From a checkpoint of a small mixture-of-experts model trained on Wikipedia.
Training: 500M tokens, 7396 steps.
Below are experts of layer 5 (counted from 0) of a mixture-of-experts language model. Rows are named router (the router's row for the expert), gate (a neuron's input weights, with its number), up (a neuron's input weights, with its number), down (a neuron's output weights, with its number) and show model dimensions 384-447. Each number is 128 + 24 x the weight over its row's rms, rounded and kept within 0 to 255.
Before each expert's rows: "comes before" lists some tokens at least twice as common just after its tokens as in all text. This comes from a sample of Wikipedia text that the model never trained on. Tokens count by the router's weight.

# expert 2
comes before: " the", " and", " The", " a", " but", " which"
router [105 148 113 122 199 147 122 131 147 123 124 136 137 156 142 138 103 112 123 150 130 171 154 106 110 108 134 140 130 165 140 127 100 149 147 108 112 138 150 131 168 126 131  95 114 145  85 120 177 143 163 146 136 101 117  94 114 133 135 126 156 114 121 108]
gate0 [115 110 119 148 120 138  97 118 127 169 108  90 133 124 123  94 119 144 103  97 129 125 138 135 144 136 128 136 114 163 126 116 126  91 115 109 121 145 137 135 134 115 132 137 161 130 152 141 142 125 154 130 135 134 143 134 132 113 168 143 152 135 140 140]
up0 [ 75 103 146 137 107 137 118 154 115 139  83 166 138 132 160  83 140 139 123  68 102 154 155 123 122 110 121 149 106 148 124 126 148 118 113 114  92 119 141 118 144 102 132 120 152 152 126 131 127 126 150 154 135 131 122 106 149  78 147 114 135  99 140 153]
down0 [ 86 148 153 126 115 103 147 121 122 127 113 159 101 158 106  73 133 117 104 105 110 134 142 107 124  98  99 133 128 138 138 152 105 144 133 101 116 111 107 158 129  94 156 141 175 179 134 104 119  83 190 111 152 119 143 103 139 117 113 136 155 158  88 139]
gate1 [131 127 131 148  93  95 126 104 136 158 136 151 148 120 115 163 153 101 120  90  99 117 137 141 105 117 154 135  83 131  90 111  81 140  83 176 140 131 124 131 172 140  95  99 107 144 145 104  56 122 122  65 121 136 138 123 149 140  54 128  80 107 143 113]
up1 [151 121 134 109 150 166 135 130 157 101  98  94 106 161 123  90 124 141 133 141 146 121 139 113 158 145  77 120 149 120 151 120 136  96 176  81 130 121  94 136  72 126 178 159 161 130 108 128 170 152 108 160 140 116 123  95  92 137 165 169 137 123 135 135]
down1 [110 167 121 151 138 122 140 163  86 100 136 108 127 164 170 142 152 111 136 144 185 128 102  94 130 109  87  81 126  86 108 168 123 154 152 140 129 123 112  66 135 106 141 150  63 135 136 114 145 133 144 152 101 131 132 130 124 151  84 178 145 103 142 140]
gate2 [115 114 107  92 131 126 159  84 162 142 122 128 122  83 136 136 161 105  96  71 101  90 157 165 101 133 148 117 142 118 126 125  77 147 104 113  77 144 121 148 116 106 132  94 148 114 140  97 145 120 118 110 200 150 116 112 113 113 106 157 107 152 165 153]
up2 [138 119 141 150 129 128  78 170  99 136 135 133 150 166 103  85  81 132 146 203 138 185 108 108 123 117 137  88  96 153 122 146 118 135 105 168 151 100 144 110 144 156 114 146 143 127 126 149 143 135 147 143  52 125 154 130 161 105 137 108 160 119  76  90]
down2 [ 92 146 125 110 159 113 148 142 144 102 112 119 123 114 170 129 101 109 113 138 120 108 114 113 151 103 100 119 124 150 149 157 141 146 148 120 163 118 146 134 142  99 129  65 144 100  94 148 149  98 132 170 160 138 116 126 141 150 117 140  83 164 107 130]
gate3 [119 121 146 103 106 134 143 156 138 172 142 132 120  93 123 101 156 139 119 106 141 167 138 121 127 145 149 111 104 135 175 109 119  93 136 154 103 138 139 148 101 129 133  80 171 124 162 115 126 147 126 115 146 160  84 124 124 120 157 115 135 110 113 138]
up3 [114 135 113 177 114 151  84 120 132  89 132 118 124 168 153 120 128 153 134 126 140 127 166 141 126 126  94 124 156 121 102 128 132 173 155 133 138 120 143 127 122 177 132 169 117  91 130 134 173 145 124 124 109 143 151 100  98 161 108 157 111 132 144 135]
down3 [159  79  79 106 139 145 106 160 118  95 108  96 140 111 120 124 139  93 117 137 148 139 154 138 114 135 144 126 148 122 140 135 149 184 138 123 125 130 128 133 138 166 133  65 133 145  87 151 129 105 133 129 152 120 131 173 153 133 129 154  82 123 144 149]
gate4 [126 121  68 100 113 167 132 100 115 113 139 110 137 115 149 168 130 141 138 142  91 131  85 169 123 123 144 101 122 122 135 134 141 108 123  86 111 169  85 144 142 109 105 123 155 135 133 135 138  99 152 136  82  96 112 122  90 141 136 141 162 108 129 141]
up4 [152 106 100  69 142 150  83  76 142 159 133 129 135 113 142 155 154 117 162 120  77 102 107 157 116 131 123  96 131 117 128 129 121 141 123 122 106 148 152 124 139 185 139  89 130 114 129 128 163 133 139 129 128 110 138  93 107 163 147 118 100 117 144 124]
down4 [ 97 125 125 103 130 158 103 185 161 147 129 101 122 108 169 155 143 124 146  95 149  83 142 124 104 122 154 144 128 102  78 120 141  91  75 118  82 125 163 148 144 119 115 124 124 174 105 122 109 141 145 128  87 159 156 103 184 113 103 127 122 125 133 131]
gate5 [131 134 144 122 174 129 153 136 162 126 137 130 117 171 106 126 111 104 118 100 130 155 134 149 118 113 112  92 140 138 110 136  87 167 134 118 110 111 144 135 143 150  83 127 148 101 120 136 135 128 116 139 126 110 159 125  96 168 112 117 147 163 136 131]
up5 [123 112 115 120  78 104 111 126 127 168 102 142 142 118 119  88 157 171 156 152 129  96 121 112 132 148 116 152 126 159 118 101 140  73 170 138 142 148 164  89 141 122 177 145 144 137 101 136 102 116 136 130 128 149 124 137 145  97 143 158 104 113  81  91]
down5 [111 154 125 110 132 147 127 170 139 171 145 134 109 151 167 147 132  94 130 100 140 175  91 145 103 178 117 124 124 145 121 133 153  94 157 141  88 134 157 123 106 110  90 120  84 107 131 179 119 156  76 112 118 116 131 120 138 139 145 119 140 114 131 103]
gate6 [163 126 143 110 146 125 124 123  96 120 118 137 165 110 100 107 124 141 149 152 101 147  59  89 133 121 124 139 134 117 118 141 128 149 158 151 147 151 144  92 146 143 154 116 100 145 151 113  95 130 156  96 111 120 115 151 112 118 139 106 147 125  83 118]
up6 [158 189 125 112 102 117 156 124 181 157 128 105 127 122 125 114 200 145 140 172 147 113 181 149 141 120 118 115 117 128 165 114 158  83 130 134 169 155 146 123 140  97 113 166 169 124  36 145  79 105 132 155 165 168 102 114 160 136 154 141 134  86 113 100]
down6 [103 157 111 147 119 136 134 146  88 144 154 153 126 163  82 111 155 142 129 120 131 125 181 121 138 120 136 109 143 142 103 131 108  98 107 135 107 153 148 149 148 115 124 121 134  94 120 117 131  98 116 137 104 154  96 107 178 131 136 117 139  75 183 120]
gate7 [128 139 104 137 112 115  80 113 119  90 131 150 110 119 127 138 128 161 164  86 149 122 150 123 149 102 125 122 108 131 128 158 104 125 135 132 147 111 132 156 142 179 117  93 128 123 155  95 116 108 105 149 146 128 137 126 138 169 145 136 122 127  99  91]
up7 [103 124 165 107 157 135 135 107 120 149 139  98 131 141 112 144 116 107 126  80  88  80  98 117 125 133 122 118 118  93  94  90 170 124 127  97 132 124  92  93 106 116 108 154 137 118 125 103 126 143 141  82 146 105 138 130  86 124 111 151 127 145 149 144]
down7 [156 157 150 138 114 122 154  97  99 146 148 134 134 164 121 117 128 161 123 122 126  89 115 153 106 140 140 124  66 154 185 149 190 114  85 105 135 180 112 202 119 135 115 130 128 121 115 125 144 107 103  82 111 144 110 132 122 132 125 116 128 124 136 107]
gate8 [101 141 132  96 110  89 116 155 154 160 142  83 118 147 152 149 158 106 154 130 124 123  98 115 118 139 154 121 143 107 157 117 151 153 126 152 160 112 123 122  70 110 148  80 129 156 110 132 114 116 129 142 128 140 127 135 151 130 121 125  63 108 102 135]
up8 [146 210  98 141 109 119 137 117 103 128  95 120 101 166 138 114 156 143 144 123 174  87 189 116 138 110 152 116  96 109  91 155 109 108  97 148 109  86 129 146 159 144 118 116 131 157  87 104 153  62 137 131 139 144 154 139 136 136 136 149 106 181 130 113]
down8 [140 136 141 135 122 129 105 147 126  97 114 170 177 130 115  75 104 104 130 166 147 188 117 141 111 129 132 146 100 159 130 139 132 117 118 173 122 104  91 152 161 101 110 141 134 130  88 166 147 114 120 193  94  80 151 124  94 118 140 178  92 111 119 119]
gate9 [ 99 148 128 136 131 173  83 169 127 144 114 144 152  90 117 174 106 179 145 146 110 113 131 160 147 120 111 163 124 153 119 145 109 112 162  94  85 127  92 110 172 118 178  78 133 124 139  74 155 131 129 115  68 133 135 148 147 160 117 162 119 155 180 117]
up9 [ 95 116 145 121 160 143 107 150 102 155 115 112 140 111 123 170 104 156 138 111 116 118 116 145 123 139 109 148 162 122 108 140 107 116 142 102 102 108  99 133 163 127 162  99 116 122 105 101 176  92 112 127  83 129 140 145 149 163 105 171 119 157 153 115]
down9 [121 109  82 123 125 122  95 183 138 164 125 104  86  95 125 166 113 148 114  91 142  99  87 154 156 142 124 104 134 112 148 158 163 120 120 119 118 121  70 162 149 108 100 125 125 158 105 134 134 115 125 126 121 110 127 126  79 128 127 102 157 150 141 142]
gate10 [115 143 127 150 126 109 158 100 122 104 108 128 106 146 132 129 129 133 143  88 163 121 131  99 110 115 122 178 156 131 152 115 149 131 122 130 160  83 134 119 122 160 123 143 144 135 141 118  99 184 149 121  94 127  99 125 110 100 145 175 128 130 124 150]
up10 [135 111 127 107 114 118 109 165 153 166 123 117 148 119 144 122 123 134  81 165  92 134 103 153 173 148 120  95 109 123  96 129 100 132 159 111 105 173 108 125 122  95 131 107 106 133 140 139 137  87 110 125 126 130 172 135 114 162 112  98 109  97 118 103]
down10 [166 152 146 132 126 115 134 133 126 113 120 112 136 121  91 102 158 120 112 104 142 148 116 125 151 128 112  97 128 118 143 131 149 166 129 135 159 124 129 173 120 119 138 140  98  77  94 150 145 132  92 158 147 126 133 107 103  81 106 133 113 111 141 121]

# expert 6
comes before: ",", " (", "\n", "'s", "\"", " =\n\n"
router [ 90 124 130 126 168  94  93 154 147 108 125 142 136 153 127 127 141 163 120 128 102 104 125  87 125 115 112 137 116 100 110 144 147 146 157 143 106 102 109 154 151 104 102 119 135  74 140 145  92 165 142 130 155  91 111 128 118 101 149 141 116 105  95 155]
gate0 [116 110 172 127 167  93  90 135 105  99 152 157 128 135 138 126 107 167 113 137 124 156 116 144 140 143 169 106 134  70 130 148 147 126 110 116 134 110 133 116 118 133 105 142 129 113 131 137 149 159 151  76 124 140 138 108  87 102  71 150 109 118 171 116]
up0 [102 144 170 130 158 143  71 164 145 133  97 168 170 125 142 128 105 180 148 113 138 156 110 106 140 121 124 124 128  71 117  94 136 162 103 112 116  94 116 137 160 121 120 135 142 136 166 104 168 135 132  98 151 116 152 125 121 137 111 139 133 116 174 135]
down0 [130 143 138 162  91 107 120 162 173 157 100 115 118 151 144 156 104 151 119 147 154  98 132 114 117  94 166 154 114  83 194 156 116 123 132 102 148 140 153 113 169 122 158 146 123 110 167  98 139  70 127 138 115  97 135 116 136 123 122 114 112 134 134  72]
gate1 [124 148 112  70 122 131 150 146  83 142 110 141 155 107 123  87 155 119 145 138 116 156 128 113 126 153 125 155 142 105 163 104 101 150 143 152 153  99 148 120 173 130 111 134 120 123 135 117 131 118 102 109 139 161 144 153 128 122 115  91 111  92 120 138]
up1 [133 122 122 135 133 125  87 101 122 127 154 126 145 103  93 149 124 141  95 114 155 110 145 134 121 130 113 132 119 134 128 143 149 141 107 111 122 150 126 143  76 114 121 120 105 168  98 125 120 175 177 132 146  88 150  97 119 120 139 151 132 146 147 128]
down1 [102 120 108 122 142 130 152 105 113 115 125 139 116 157 159 136 114 133 136 127 124 162 148 136 161 122 160 125 135 125 153 136 126 152 139 154 117 124 110 132 134 158 141  95 116 168 135 120  83  97 130 142 152 113 164 171 103 136 149 110 131  96 111 116]
gate2 [ 80 124 162 127 123 119  69 155 117 136 110  98 134 123 122 162 145 108 150 119 112 121 126 146 106 105 145 104 128 142 161 129 146 162 142 103 128 106 130 101 108 103 102 134 146 176 127 100  93 145 133 107 153 131 107 112  96 151  96 105 149 125 114  99]
up2 [155 159 139 133 133 108 184 109 162  80 184 106 141 105 136 128 112 133  80 134 156 125 148 123 133 159 116 125 148 144  86  91  94 107  74 165 120 152 136 161  98 139 119 171 113  90 162 141 146 135 121 139 100 113 160 116 150 127  98 159 113 140  83 139]
down2 [129 144  92 140 129 152 180  98 128 122 121 123 126 146 111  80 126 130 117 150  94 115 148 118 144 125 127 165 116 126 163 129 144 153 124 114  93 120 115 113 101 101 125 148 135  97 146 151 127 120  96 108 108  98 119  85 126 141 141 148 145 125 131 148]
gate3 [ 75 120 108 129 112 111  81 141 142 159 117 170 150 126 102  91 173 134 111 106 153 124 161 130 136 136 143 155 139 137 163  92 110  99  96 183 112 124  88  82  74  90 140 137 124 115  98 129 137 189  90 104 114  89 134 113 137 110 115 116 149 127 153 142]
up3 [137 160 153 132 143 117 164 122 135 109 111 103 118  92 130 162  86 138 134 135 125 138 101 125 105 148 118  77  99 133  85 134 134 171 150 101 117 150 148 136 127 164 135 111 124 153 138 155 127 124 144 138 122 167 142 153 102 103 142 115 124 127 125 138]
down3 [125 119  90 121 140 138 125 149 155  99 164 138 123  94 169 168 143 141 143 135 163 169 136  93 135 180 159  95 216 148 119 121 121 133 182 100 146 153  99 113 120 162 148 138 153 168 103 145 139  87 110 124 135  63 148 156 127 142 156 187 145 159 104 176]
gate4 [115 118 142  92 182 115 162 109 139 142 139 123 122 167 138 153 104 117 124  98  94 135 114 111 140 121 160 110 127 116 151 126 129 191 106 142 157  86 123 122 168 189 194 107 130 141 151 106  77 137 113 148 114 146  79 115 133 140 143 128 127  91 131 110]
up4 [149 101 153 157 112 128 125 107 106  95 121 151 140  92 112  95 147 139 127 157  96 104 129 136 125  97 137 134 113 115 119 138 130  96 141 116 136 168 136 193 104  43  83 148 118  95 127 117 156 152 131  96 154 119 142 150  77 121 149 166 133 173  76 109]
down4 [ 92 155 107 137 115 159 124 150 106 117 130 110  99 150 129 117 130 123  97 117 105 131 163 142  83 127 164 136 129 123 133 137  93 135 100 134  78 115 133 127 110 146 144 126  97 136 147  99 131 118  94 103 118 145 120 125 114 154 153 106 105 115 120 163]
gate5 [138 118 124 138 107 148 122 131  60 127 109  95 172 143 144  88 112 105 108 129 137 127 127 139 151 120  83 144 110 125 112  84 134 101 148  82 202 173  63 146  67 126 112 129 100 112 129 137  63 145 157 113 122 121  89 167 112 161 118 126  98 158 167 110]
up5 [128 127 131 154 141 131  82 115 100  99 119  66 152 149 127  98 129  99 127 120 116 122 123 137 131 156  94 110  55 115 158 103 130 105 155  98 166 143  85 163 130 135 140 139 111 116 153  97 107 146 145 109 133 125 121 132 114 157 125 125 115 159 136 135]
down5 [171 115 132 143 115 172 111 134  92 163 151 110 149 174 117 123 127 121 138 127 148 143 154 128 128 168 111 176  97 121 141 136 107 107 119 125  86 132 103 140 140  87 179 144 130 146 139 167 118 119 111 158 118 165 108 175 131 136 134 117 142 100 128 180]
gate6 [155 121 185 125 124 131 115 105 177 115 148 137 136 123 133 120 125 124 132 114 127 119 108 135  73 197 134 117 138 138 125 121 136 142 120  84 153 142 122 166 138  93 129 136 110 116 131 143 169 140 126 187 165 142 112  72 120  98 124 151 128 103 102 114]
up6 [150 103 209 154 131 116 127 120 156 141 116 158 123 133 148 143 133 104 120 149 140 129 132 143  74 160 139 128 135 116 112 149 132 160  99 107 159 145 142 156 125 102 156 133 109  98 126 101  98 126 116 154 117 119 146  82 130 106 110 144 131 123 124 109]
down6 [122 146 138 138 139 132 132 135 126 130 135 100  75 133 114 126 159 136 143 137 154 158 150 151 110 144 128 138 102 114 141 106 125 152 123 128  96 144 122 115 119  98  73  77 115 162 129 154  88 147 151 156 122 124 157  94 149 122 156 127 122 146 128 136]
gate7 [116 137 122  92  97 101 105  99  72 130 111  86 146 145  91 123 113 133 160 138 145 133  80 131 147 139 112 150 141 139 108 152 162  84  82 131 108 110 105 127  96 172 112 154 134 103 121 192 137 141 160 111 136 143 113 101 149  99 116 134 102  95 114 107]
up7 [ 94 102 128  89 118 108  86 153  86 121 105 109 178 124  91 153 130 139 164 148 143 126 118 117 117 163 125 142 150 153 119 177 153 120 148 134 106 122 115 111 107 156 115 176 155  92 118 164 130 148 169 149 136 139 111 127 140  82 108 149 145 109 118 149]
down7 [137 133 111 128 134 116 137 147 146 140 180 122 130 129 142 170  98 155 113 139 115 142  94 136 104 157 106 169 109 131 152 104 152 128 158 102 159 126 128 103 134 129 139 166 146 105 144 156 116 124 116 138 139  86 110 125 113 105  96  78 107 115 143  84]
gate8 [165 156  92 104 100 115  92 122 121 155 140 139 132 128 114 109 109 170 157 103 108 115  86 121 114 117 140 139 136 149 167 112 139 108 125 112 175 116 130 124 135 131 139 186  98 110 111 102 112 124 148  85 130 123 118  73 139 104 100  99 119 130 125 134]
up8 [136 153 119 127 125 100  99 146 116 141  92 110 126 156 106 142 106 177 133 158 130 112  91 128 111 146 122 124 142 113 165 107 121 149 145 105 137 115 123  91 131 129 128 133 108 118 166  89 131 104 116 131 122 135 104 131 127 121 132 110 128 115  89 135]
down8 [129 136 115 103 122 138 147 105 118 118 109 133 130 110 150 140 100 115 127 129 139  88 127 127 132 118 134 104 141 111 150 125 119 166 110 127 135 134 108 121 115 156 100  94 125 124 137 131 122 153  98 130 124 150  91 133  87 143 104 124 149 112 129  94]
gate9 [109 134 127 126 161 125 115 123 125 108 114 153 167 119 100 119 120 133 103 152 114 115  98 116 133 121 145 121 131 141 124 152 129 100 106 152  80 147 134 129 148 108 128 138 129  82 149 187 117 143 140 109 153 136 103 106 133 100 159 102 116 137 112 173]
up9 [127 111 142 137 123 176 100 110 125 108  95 161 135 166 101 135 112 153 103 135 149 106 127 109 172 136 112 115 142 101 119 144 107 122 127 148 105 170 107 104 139 138 129 141 149 106 120 141  98 108 137  88 154 134 107 152 153  94 131 129 125 122 121 164]
down9 [131 136  68 151 122 174 113 115 136 107 114 102 131 167 138 102  93 114 142  78 101 147 118 128 158 117 126 131 100 123 121 102 124 121 139 128 126 100 149 125 149 143 132 144 110 119 117  86 129 126 116 160 190 108 115 153 169 131 157 150 134 121 118 119]
gate10 [142 143  77  92 129 169 116 121 103 125 176 140 166 102  86  98 144 126 134 119 157 156 122 128 129 129  85 118 152 125 107 122  89 105 137 114 120 113 136 121 118 173 138 120 108 120 104  98  55 134 160 125 129 131  93 119 161 141 155 126 140  75 120 156]
up10 [114 121 141 146 122 117 143 107 112  97  99 117 121 127 161 146 128 116 136 148  93 134  92 137 139 130 160 143 128 119 138 130 178 111 111 138 120 120  88 142 123 102 138 146 134 158 143 148 198 133 105 137 110 142 137 142  83 131  97 158  95 157 143 113]
down10 [157 128 130  93 140 123 164 190 153 154 165 139 150 120 158  92 169 126 107 162 121 132 150 114 120 123 104 129 144 103 118 154 105 121 111 166 155 115 138 128 119  97 112 115 147 165 100 118  89 146 114 122 127 132 121 148  97 133  89 106 130  90 139 147]

# expert 38
comes before: " the", " a", " which", " he", " was", " but"
router [103 172 106 152 174 138 143 110 125 105 126 133 105 157 135 136 125  99 129 133 140 113  99 161 132 134  92 146 133  90 135 170 148 142 103  81  96  71 116 122 141 118 116 116 124 157 118 129 109 140 115 139 138 104 122 150 142 141 132 110 150 134 128 161]
gate0 [131 137 118 147  96  91 114 153 123  97 129  81 146 139 104 118 110 136 101 138  97 147 112 170 157 122 123 115 119  96 138 107 140  92 108 117 103 131 107 147 141 133 147 146 135  65 135 104 152 140 146 138 119 151  91 160 128 101 103  90 157 149 115 142]
up0 [133 139 120 116 137 151 120 146 101 114 129 123 119 154 120 167 143 115 164 155  96 157 136 196 122 119 118  96 108 112 156 120 121 127 127 133  88 117 127 121 143 146 117 182 112  52 134  97 140 143 126 167 132 135 109 138 140 126 131  84 150 126 109 124]
down0 [127 119 132 130 106 119  94 118 118 117 108 139 183 124 134 134 150 117 107 115 143 112 186 126 124 110 123 153 125 132 144 112 128 121 150 113 100 150 135 124 104 145 130 170 155 156 120 161 139 133 124 169  94 133 140  90 133 127 124 159 154 126 122 132]
gate1 [107 131 132 141 135 113 108 151  98 150 153 147 115 104 103 103 130 165 115 107  96 199 122 141 106 128 122 105 115 126 141 144 139 142 144 112  99 104 155 126 108 158 133  68 134 145 118  99 167 108 135 125 108 127 162 177  99 145 136 140 101  99 119 143]
up1 [141 193  79 142 159 134  98 125 115 125 150 138 153 118  83 117 124 136  93 168 133 157 143 145  57 102 113 109 123 136  93 208 135 169 104 108 120 119 125 103 139 125 121 149 125 143 129 134 167 131 117 158 161  96 102 160 120 126 114 135 139 154 165  95]
down1 [120 145 137 121 117 145 132 144 113 151 170 113 174 149 137 144 153  84 107 116 128 126 161 147 105 121 115 116 138 108  93 160 131 108 118 113 125 140  96 120 125 107 185  77 104 162 124 115 151 171 147  94 133 122 106 123 117 165 104 139 103 128 160 110]
gate2 [124 139 143  59 134 147 135 103 118 129 133 154  96 123 122 118 127 119  68 117 150 112 152 161 119 153 135 123 111 128 132 142 131  69 100 149 112 129 139 153 133 189 111 153 130 135 124 106 106 116 143 115 133 158 131 122 142 127 124 113 125 145 125 121]
up2 [128 106 125 149 127 114 123 182 165 155 158 111  88 140 129 158 154 159 146 147 160 120 125 113  85 102 153 131 146 141 124 152  73 130 163 131 160 125 111 112 116 114 112 133 110 146 165 163 123 139 120 119 149 139 106 125 137 120 142 136 151 102 100 142]
down2 [156 123  92 115 143 125 128 157 130 115 125 163 129 152 119 114 108 118 127  91 123 137 113 163 106 107  76 133 154 108 141 136 100 132  97 131 123  99 116 136 123 140 113  92 161 151 104 137 149 101 121  94  58  75 105 155  97 143 145 154 159 153 114 128]
gate3 [154 129 140 149 117 151 106 115 121 125 141 134 133 112 155 115 178 148 136 155 141 167 152 108 163 152 140 128 122 103 107 145 152 129 108 148 130 126 171 159 144 132 162  95 128 108 161 121 157 117 111 116 121 106  94 143 120 112 155 132 141 129 128 104]
up3 [104 117 114 124 140  98 144 146 112 154 141 136 157 130 136 115 102 127 115 110  86 129 107 135 131  95 123 128  53 184 123 122 105 135 131 120 107 130 107 132 112 125 120 147 130 132  90 181  99 128 152 139 113 150 112  92 137 114  69 104 126 104 151 144]
down3 [148 152 116 119  93 159 109 138 128 101 120 118  98  93 161 111 132 111  98 131 140 100  97 142 132 148 120 111 117  95 166 134 149 133 119 132 122 109 122 115 132  94 168 101 129 133 130 161 123 111 153  74 149 128 126 200  84 102 124 138 115 130 163 131]
gate4 [119 148 111 145 136 137 150 136 165 152 112 149 139 128 123 142 152 105 169  63 116 124  79 151 106 146 171 137 115  92 132 143 115 141 138 115 125 136  93 105 138  82 105 129 112 134 102 165 103 133 153 140 162 152 104 146 124 132 154 124  94 127 130 103]
up4 [ 54 135 156 102 116 145 165 163 135 158 116 117 120 100 141 134 137 105 130 118 108 140 154  86 113 142 109 148 160 147 159 130 136 114 160 126 132 162 112  86 104 155 136 129 116 108 105 138  87  78 135 151 158 142 116 132 157 130 169 145  82 103  97  98]
down4 [143 140 116 124 138 142 117 137 111 114 117 144 134  73 140 115 150 106 141 125 114 169 154 123 131 123 146 145 123 174 143  96 145  94 109 144 147 111 160 118 126 147 100 138 137 127 146 118  94 118 136 108 122 161 167  71 135 121 180 127 142 145 129 137]
gate5 [135 118 121 143 123 170 103 163 138 140  82 140  65 132 148 135 143 123 112  99 143 116 142 115 150 114 143 110 158 160 120  80 156  99  93 109 141 152 153 147 140 113 116 159 146 105 154 119 112 125 170 132 162 156 122 115 136 137 182 132 132 116 119  75]
up5 [157 115 170 144 136 159 111 150 158 112  82 133 136 170 139 140 137 115 100 109 134 108 123 116 132 102 112 118 176 161 135 119 138  97 110 107 152 149 134 129 140  96 126 120 149 133 136 120 125 139 170 142 159 135 100 148 119 120 176 126 125 147 133  67]
down5 [107 114 134 132 102 113  92 128 122 186 138 105 103 136 126 127 122  95 143 123 118 151 139 133 147 138 141 109 142 144 122 184 119 120 136 137 115 121 124 133 109  86 179 127 121 120 122 163 151 114  95 136 138  75 131 166 163 131 153 133 125 116 145 120]
gate6 [102 170 144  85 140 147 128  63  98 128  94 134 118 122 119 119 121 146 139 119  90 148 108 112 128 163 151 134 145 131 137 122  77 100  84 102 120 158 134 164  87 125 171 105 138 143 129 142 104 118 130 119 104 146 137 125 105 138 113 100 109 132 123 134]
up6 [141 143 158 121 158 112 140  81 134 101 110 113 142 153 101 134  97 122 114 100  88 105 103  96 144 156 138 146 199 117 128 116 118 124 131 106 122 175 120 147 102 147 168  90 144  98 171 168 123 142 150  92 111 122 105  94 110 142 129 114  98 169 135 126]
down6 [175 156 116 111 123 127 168 125  90 137 100 158 104 143 143 146 139 111 135 102 167 124 116 126  97 172 131 143 154 118 109 139 112 141 163 101 106 164 137 126  95  78 164 111  90 113 112 128 101 114 122 148  96 111  94 153 115 105 195 101 115 129 113 139]
gate7 [139 134  90 100 153 127 156 133 144 122 117 108 153 107 118  72 126  93 133 134 163 157 137 118 146 142 146 127 145 140 129 138 142 115 114 144 130 114 151 124 182 118 112 110 125 125 114 156 154 114 119 121 136 130 112 118 149 127 146 108 119 139 156 130]
up7 [ 91 158 128 163  95 136  96 163  81 161 145 149 152 131  96 136 164 172 156 155 129 141 137 118 123 126  85  86 100 140 152  91 109 102 142 110 152  98 154 142 105 128 151 158 143  97 110 152  89  99 115 142 143 155 148 109  98 154 152 159 115 114 139 125]
down7 [115  95 136 126 125 106 126 138  93 154 159 136 131 110 162 145 121 103 141  95 115 104 125  88 155  97 135 139 121 130 128 109  88 116 117 124 135 125 126 142 144 122 140 119 156 181 139 116 128 115 121 137 143 113 100 111 115 131 102 121 118  78 143 161]
gate8 [131 166 103 112 137 117 114 128 129 115 128 184 126 155 103  89 148 124 144 126 152  84 128 158 127 169 134 155 161  76 102 107  85 123 114 128 112  94 107 116  45 141 117 142 126 134 157 142 118 149 132 142 103 158 136 122 120 154  94 173 101 113 154 158]
up8 [100 134  70 135  93 132  86 118 121 155 138 150 110 117 118  93 191  87 155 131 151 115 158 140 155 141 101 149 127 129  76 136 114 157 152 149 102 107 158 129  83 130 102 137 137 124 123  91 120  96 127 190 123 123 156 127 147 153 135 128 118 145 162 140]
down8 [152 110 116 132 104 125 163 121 113 160  96 120 126  73 147 140 188 135 110 128 124 131 163 124  90 157 107 159  64 122  77 119  81 148 154 156 153 153  97 145 112 133 145 113 119 119 155 137 139 131 108  93 144 153 128 107 169 132 129 164 117 118 152 118]
gate9 [147 108  95 156 142 157  81 111 122 126 122 100 109  97 148 127 146 149  53  97 113 148 138  94 114 145 133  92 101 115  66 142  78 114 122 128 116 121 130 118 117 113 184 122 162 157 131 151 140 145  89 124 105 115 127 136 149 160 158 179 172 100 126 120]
up9 [100 144 138 143  88  93 166 164 153  96 110 116 136 167 122 124 117  74 178 176 141 118 111 122 165 120 177 170 136 124 181 105 164 122 124 140 162 131 104 144 139 166  78 150 125 106 139 126 118 124 172 123 141 136 144 145 109  79 103 115 109 154 125 161]
down9 [124 114 103 106 134 130 142 141 148 133 165 138  98 143 167 155 138  90 136 132 160 141 157 139 155  85  91 107 126 102 118 151  55  91 109 101  47 138 146 144 143 142 106 125 167 158 148 138 109 123  99 105  98 120 113 137 117 135 143 164 131 167 102 112]
gate10 [106 119 144  71 109 123 146  93 104 147  75  72 153 141  89  80  91 120 110 117  96 112 142 165 111 122 105 162 137 130 128 143 122 104 117 141 147 146 140 127 131 165 135  80 171 125 117 112  91 108 129 127 119 104  93 143 127 165 133 146  84 105  97 158]
up10 [ 86 135 129  83 128 121 123 127 100 120  96  89 138 122 117 137 104 125 131 112 125 150 127 147  71 113 131 163 131 120 133 141  92 137 134 118 114  88 141 114 129 143 146  87 139 140 113 128  67  76 101 142 136 131 117 140 143 153 128 129 114  97  84 159]
down10 [135  69 106 103 144  85 137 100 120 128  81 149 158 148 111  84 132 118 144 137 105 105 144 120 131  89 106 167 117 112 134 158 138 113 136 112 152 135 146 110 138 136 141 136 136 130  88 133 156 121 104 140 154 103 109 141 150 150 113 118  97 127 109 133]